From a checkpoint of a small mixture-of-experts model trained on Wikipedia.
Size: width 128, 15.4M parameters.
Below are experts of layer 6 (counted from 0) of a mixture-of-experts language model. Rows are named router (the router's row for the expert), down (a neuron's output weights, with its number) and show model dimensions 0-63. Each number is 200 + 40 x the weight over its row's rms, rounded and kept within 0 to 999.
After each expert's rows: a language model's description of what the expert responds to. This comes from a sample of Wikipedia text that the model never trained on.

# expert 26
router,223,244,176,249,224,233,237,174,243,208,160,184,152,97,236,175,208,290,188,321,234,134,215,217,145,177,201,185,183,159,225,278,177,231,196,261,141,163,197,227,200,235,191,236,258,256,252,186,213,192,262,273,250,221,135,171,242,215,189,199,97,159,232,192
down0,206,242,278,255,154,99,109,190,203,170,201,221,226,220,218,203,213,203,204,218,194,249,186,181,137,210,233,175,208,172,168,167,185,232,184,224,239,241,190,170,208,134,178,160,219,215,200,176,204,265,147,208,104,173,189,242,176,171,214,237,228,158,161,128
Word pieces finishing words about sports results and counts, as in g-old medals, reb-ound-s, w-inning, b-out, and "million", "points".

# expert 19
router,236,213,182,205,265,209,280,171,260,186,230,138,185,169,196,199,211,245,212,255,176,178,143,160,166,158,206,194,196,232,162,200,178,254,225,238,187,208,205,296,153,204,226,267,200,247,237,216,180,242,189,210,228,231,158,211,309,249,124,214,171,176,161,187
down0,226,260,233,184,92,212,136,198,158,194,179,186,159,265,208,222,229,209,196,219,168,189,265,169,153,172,239,236,246,126,221,215,201,144,188,186,217,152,145,229,154,168,262,176,216,187,256,208,193,225,208,113,210,236,164,297,239,179,186,206,306,192,174,262
Delimiters in tables and lists such as pipes, semicolons, slashes, opening parentheses, ampersands, and joining and/or between list items.

# expert 36
router,239,241,186,154,226,247,218,111,263,169,255,210,209,150,234,207,176,204,245,213,212,177,213,198,172,126,256,167,146,223,261,281,135,244,255,222,251,195,236,253,175,229,246,308,219,218,178,214,272,215,219,207,227,234,205,212,242,191,162,190,148,75,177,203
down0,261,160,214,181,252,147,153,250,163,166,263,164,192,183,100,194,182,255,179,155,210,181,248,174,189,248,205,201,193,177,224,216,185,220,150,212,163,242,194,240,230,147,269,235,207,144,169,228,157,183,196,178,243,190,198,153,141,191,145,169,137,168,206,130
Middle syllables of personal and foreign names after an initial capital, such as ar in Karlberg, Karl, Gujarati, en in Hagen.

# expert 35
router,208,215,160,283,210,274,269,177,290,204,253,188,233,171,191,186,190,206,198,256,239,186,203,170,115,195,231,168,126,188,189,259,173,243,278,226,218,173,206,248,228,252,184,268,273,179,236,249,213,264,222,234,201,236,229,202,247,199,153,180,196,135,185,127
down0,252,184,138,181,193,201,223,215,165,181,227,154,198,175,155,190,198,238,219,187,217,205,244,231,121,173,175,148,158,145,129,160,236,266,185,217,203,246,144,136,152,150,191,163,229,168,137,192,241,182,182,225,218,221,198,259,168,206,230,151,260,240,224,237
Vowel-led pieces right after a word's first letter in ordinary English words, such as d-ac-oit, b-ac-helors, abs-ur-dity, s-ick.

# expert 50
router,251,234,221,264,221,202,255,205,269,182,213,159,204,142,178,259,273,245,233,227,186,187,226,222,176,217,231,117,118,245,280,245,146,218,220,287,115,177,240,230,185,228,173,281,268,240,209,149,260,231,231,241,215,276,122,162,167,196,171,128,164,150,204,195
down0,222,175,204,271,196,243,227,190,206,167,231,193,147,278,251,122,171,328,176,176,217,220,175,230,164,141,118,229,215,198,184,222,312,180,220,193,179,234,188,219,206,220,234,202,252,243,154,261,176,215,208,164,131,137,189,308,223,223,261,150,198,230,172,182
Stem pieces following prefixes like im, ex, des, pro, in, as in im-age, des-ist, re-fer-red, in-it-iated.

# expert 11
router,262,208,189,213,256,213,194,166,246,245,165,142,228,120,226,284,182,205,224,208,173,162,156,233,163,139,226,190,179,240,158,235,179,224,166,228,220,159,220,219,203,236,240,214,190,240,183,260,227,219,248,149,239,233,176,214,283,252,185,224,145,205,184,232
down0,163,203,247,174,181,320,182,222,227,202,144,221,136,232,185,171,227,232,181,148,162,195,213,241,146,197,198,126,205,220,233,216,159,236,182,185,232,175,157,194,227,239,147,202,229,194,146,160,200,164,196,190,182,234,214,279,132,161,279,195,243,201,207,170
Pronouns, possessives and auxiliary verbs that open a clause in biographies, such as she, his, 's, was, had, who.

# expert 32
router,249,283,140,214,175,250,213,149,246,188,223,144,208,145,252,222,194,249,228,213,210,216,190,191,185,126,251,222,184,191,213,280,163,260,265,198,232,163,192,224,206,276,191,310,205,302,182,196,283,218,273,231,230,221,183,247,220,195,144,241,119,156,203,194
down0,175,254,311,215,237,151,197,215,251,180,211,171,255,191,184,199,165,189,256,166,154,136,172,218,176,201,273,159,231,209,161,190,196,183,268,199,183,204,192,231,258,304,199,179,174,232,205,205,119,174,204,185,189,243,216,206,278,170,134,177,170,245,207,198
Pieces like er, at, ier, ation inside proper names and titles, as in Az-er-baijan, Bak-er, Engine-er, The-at-ines.

# expert 13
router,264,196,142,269,242,228,232,193,292,177,219,166,166,135,183,267,229,216,204,203,172,195,198,151,116,156,214,181,184,235,145,238,191,266,231,193,175,190,213,189,176,210,196,229,205,266,170,253,235,208,237,252,269,260,198,166,222,270,124,199,185,194,196,207
down0,168,203,186,189,220,224,188,242,118,231,223,210,291,124,305,161,199,194,229,198,204,237,118,138,146,195,168,152,249,196,185,209,234,182,178,192,183,146,200,143,201,179,180,87,181,218,177,175,223,228,226,245,208,277,230,197,222,174,225,203,210,188,162,202
The article a and an after verbs like was, plus pieces such as ec, reg, under (Pent-ec-ost, R-ec-eption, regional).

# expert 10
router,218,212,139,248,201,287,241,176,226,191,179,202,233,170,223,226,198,247,230,260,181,197,186,171,120,125,215,215,201,160,155,179,183,191,243,244,168,197,230,226,217,271,221,220,209,264,197,191,183,230,254,233,224,216,106,195,273,203,140,213,152,209,227,168
down0,165,187,264,282,285,164,228,222,197,199,216,180,227,162,155,217,247,165,218,182,172,245,136,237,226,254,271,243,200,149,147,225,247,170,213,170,233,223,153,219,238,194,174,243,227,248,164,199,200,171,179,193,87,148,141,213,207,224,219,214,226,99,194,211
Capitalized name words for schools, teams and regions, like School, University, New, South, North, Air, mostly in sports and education articles.

# expert 62
router,203,228,189,205,210,172,227,183,296,211,172,140,227,162,176,237,203,232,276,239,215,161,161,185,181,171,199,168,154,202,181,236,148,238,227,285,182,261,188,282,183,301,220,214,250,246,250,180,151,207,225,247,240,246,140,188,252,246,159,176,171,213,226,192
down0,155,194,197,175,190,220,196,214,171,153,238,264,202,237,131,187,179,148,204,204,209,218,158,243,208,230,176,160,265,267,227,196,182,220,203,285,132,200,269,125,250,122,203,227,245,214,201,190,151,259,219,225,273,177,229,137,156,173,204,145,181,191,243,128
Opening parentheses following numbers in tables and specs, plus subscripts and separators, as in 11 (−12), Saab 17 (bomber), _{.

# expert 53
router,252,240,175,209,195,239,191,198,251,236,225,159,202,195,177,284,200,225,225,225,153,170,152,162,209,164,292,130,143,239,244,203,178,240,255,241,221,204,236,195,208,196,247,249,180,192,189,238,234,210,213,177,226,227,165,180,275,210,128,106,140,161,239,149
down0,227,217,202,208,187,239,173,278,227,144,179,202,225,157,154,196,208,259,180,248,211,274,149,216,170,294,220,249,143,129,205,189,193,211,223,260,196,264,186,119,188,259,132,262,263,189,196,200,202,171,171,194,211,184,206,163,234,237,176,232,252,208,111,196
List bullet dashes and = signs after line breaks, and common English first names or their endings, such as Char-les, Har-ry, John, George.

# expert 9
router,223,209,161,184,234,254,274,173,251,208,220,108,236,173,250,219,259,187,210,219,127,178,156,176,187,90,212,198,165,207,230,225,164,241,251,214,203,197,236,254,187,232,187,230,196,241,264,211,172,215,190,200,200,222,177,210,270,280,142,191,190,195,178,176
down0,220,244,142,217,160,197,153,216,222,264,250,114,226,258,230,212,179,206,205,165,184,213,250,165,236,142,173,185,220,237,188,320,237,195,187,210,264,168,203,269,254,176,132,165,207,151,169,219,178,194,214,181,229,235,151,216,224,182,274,255,223,198,171,232
Commas, dashes, spaces and pipes after names or words in lists, rosters and table rows, e.g. Libyan, Skyla, Tom Werman –.

# expert 52
router,244,266,217,206,232,277,198,148,230,231,249,167,265,206,217,219,260,207,210,220,163,219,200,232,147,159,256,173,157,217,186,200,173,208,234,205,130,209,202,283,207,233,215,181,225,223,260,200,189,199,166,241,216,254,230,177,231,201,153,106,159,201,161,129
down0,230,196,181,178,160,216,218,232,177,183,203,173,151,201,248,240,148,180,224,168,154,178,176,226,201,93,138,169,296,218,152,197,250,218,198,177,182,224,189,214,229,281,259,150,215,196,235,226,221,154,239,202,165,193,164,217,260,182,189,218,219,208,250,222
Single lowercase letters or short clusters opening a common word after an article or adjective, like l(anguage), l(ake), d(uties), fl(ed), rel(ocated).

# expert 29
router,233,239,185,202,163,260,248,166,182,239,183,170,269,97,186,245,234,226,232,248,187,178,171,213,214,169,192,159,203,183,197,189,153,258,272,206,221,224,200,209,175,169,172,236,212,254,265,181,218,213,201,156,233,221,157,186,238,260,145,201,157,183,252,196
down0,215,176,209,192,311,199,239,243,117,210,175,190,168,165,174,210,208,216,151,199,130,196,230,193,197,265,209,213,159,280,157,235,170,219,161,209,157,198,188,239,149,190,271,242,88,245,182,235,165,204,163,228,221,227,247,182,178,260,212,218,153,184,208,201
Colons ending infobox field labels, such as Format:, Succeeded by:, Other names:, plus pipes, dashes and prepositions in tables and lists.

# expert 45
router,209,211,188,169,188,234,208,157,197,239,264,139,238,133,206,215,235,218,182,278,174,221,157,214,179,187,241,180,107,210,192,297,148,289,191,242,255,159,238,208,133,231,263,269,198,195,212,182,248,271,179,252,215,275,148,220,254,242,98,185,186,196,191,161
down0,185,185,202,261,234,194,165,215,210,191,170,151,257,261,201,141,186,175,191,239,185,215,175,124,286,158,174,218,201,222,124,158,196,223,252,171,199,243,221,224,123,214,266,196,227,176,280,212,236,202,157,249,222,219,206,157,192,182,197,254,208,171,127,182
Final pieces of surnames, given names and place names, such as Karlstadt, Earnhardt, Serena, Martinez, and words like London, India.

# expert 31
router,247,221,130,197,292,225,212,192,227,228,190,148,251,168,165,243,222,195,233,213,210,196,206,213,200,170,138,153,143,264,196,242,211,200,196,258,158,160,248,193,190,229,209,252,200,235,193,229,199,213,183,180,235,209,160,181,231,247,166,181,156,166,179,193
down0,142,173,222,131,204,228,208,201,156,185,265,277,182,217,231,215,186,188,256,145,218,221,214,190,164,231,168,151,322,220,205,166,160,165,187,194,231,196,125,157,222,233,165,213,159,241,155,199,215,227,188,265,233,108,204,196,172,216,203,220,271,197,224,136
Forms of be and have, plus also, not, more, after a subject or which, as in it was, has called, See also.

# expert 1
router,216,217,124,204,224,212,162,174,237,223,210,221,246,160,156,219,212,250,210,211,220,253,224,202,186,225,209,160,150,217,237,251,160,265,201,244,224,142,175,225,240,244,228,276,256,194,191,164,221,266,228,226,253,278,99,144,218,226,176,181,131,118,162,213
down0,199,236,219,131,201,123,234,164,191,183,220,236,269,221,202,224,171,197,263,186,240,172,216,209,197,79,147,201,189,180,242,209,127,222,235,164,233,241,161,200,206,239,220,264,138,209,83,182,182,184,249,161,199,153,201,230,206,153,200,241,267,238,273,197
Word-internal pieces like er, ur, ar, ow following an opening consonant, as in s-er-ious, qu-ar-ter, sec-ur-ities.

# expert 17
router,235,248,153,227,240,183,217,187,220,182,194,181,264,187,198,249,209,209,229,253,174,208,206,274,115,174,180,106,205,205,247,240,193,228,231,163,203,140,274,247,178,247,203,177,233,225,185,203,221,218,233,205,283,284,237,141,230,226,162,145,184,180,197,204
down0,195,132,239,237,262,182,235,193,115,188,222,133,209,164,184,196,187,168,184,197,260,182,209,195,112,198,136,187,223,266,176,228,217,176,220,199,214,177,225,214,281,125,172,249,174,203,185,262,150,188,197,242,263,197,196,257,250,223,192,131,155,174,73,176
Consonant pieces that continue a word after a prefix like com-, ad-, re-, as in com-m-only, ad-m-inister, Comm-ission.

# expert 57
router,252,193,135,279,269,204,241,169,242,200,233,150,236,134,199,241,214,244,202,266,202,202,253,145,162,198,200,141,213,237,261,219,138,294,204,263,178,168,180,222,218,210,232,302,236,239,178,161,256,347,197,195,228,237,127,154,188,193,132,130,175,164,191,193
down0,187,205,240,172,256,109,229,257,200,170,206,238,247,185,150,182,200,151,191,226,235,150,226,247,275,200,269,212,167,180,243,183,178,203,233,203,181,154,224,194,207,164,206,197,225,247,249,198,182,176,187,214,176,232,143,247,189,251,152,155,137,181,223,224
Middle stem pieces of common Latinate words before suffixes, e.g. app-are-nt, res-ort, cont-rol, comb-in-ation, Off-ic-ial.

# expert 39
router,240,233,184,241,227,224,202,154,261,215,189,158,191,166,188,287,251,197,254,302,187,165,209,198,153,175,180,178,156,226,230,191,113,243,192,237,173,187,224,219,202,249,261,216,214,217,277,201,216,223,199,219,238,205,166,182,216,316,195,182,117,135,186,187
down0,245,258,169,218,147,173,261,185,210,165,173,239,192,164,170,260,229,176,203,170,238,187,200,204,121,220,213,207,179,219,205,177,209,187,238,248,159,311,205,182,180,138,186,170,274,216,148,198,155,276,189,206,205,316,204,123,219,147,144,182,231,139,267,223
Month names in dates and tables, e.g. 8 September 1984, in December 1974, plus surrounding day numbers and years.

# expert 34
router,278,199,178,149,201,201,227,224,310,210,170,205,239,209,126,234,275,237,299,182,164,196,246,231,138,157,192,144,173,229,190,238,127,228,263,193,148,202,245,191,223,238,221,183,232,242,243,216,218,252,215,242,270,232,175,180,255,249,201,206,152,144,233,186
down0,206,182,174,185,235,117,177,192,178,246,190,218,256,178,196,230,164,195,165,162,251,253,249,267,109,175,228,205,229,296,180,178,215,237,214,183,152,164,223,146,268,213,121,178,208,235,190,181,240,205,200,209,199,289,187,234,194,241,240,101,256,251,183,177
The first three digits of four-digit years, like 201, 198, 199, in citations, date ranges, tables and parentheses.

# expert 6
router,220,214,153,228,210,204,212,168,251,239,175,182,206,191,205,239,194,205,213,239,144,176,201,227,196,172,159,138,178,185,263,200,181,209,250,276,201,213,212,254,145,263,256,241,228,237,248,207,232,242,232,195,237,236,163,186,268,243,140,204,163,212,186,142
down0,197,189,274,209,90,155,191,268,256,166,269,129,262,289,186,240,231,206,266,193,201,183,203,185,204,211,133,234,255,229,232,221,91,281,270,176,170,259,180,137,215,152,275,208,185,201,271,177,222,196,211,213,195,257,240,163,232,231,196,180,167,168,200,156
Hyphens inside compounds and dates, en dashes, list-item dashes at line starts, table pipes, slashes and section markers, as in Three-Year, 2015-10-29.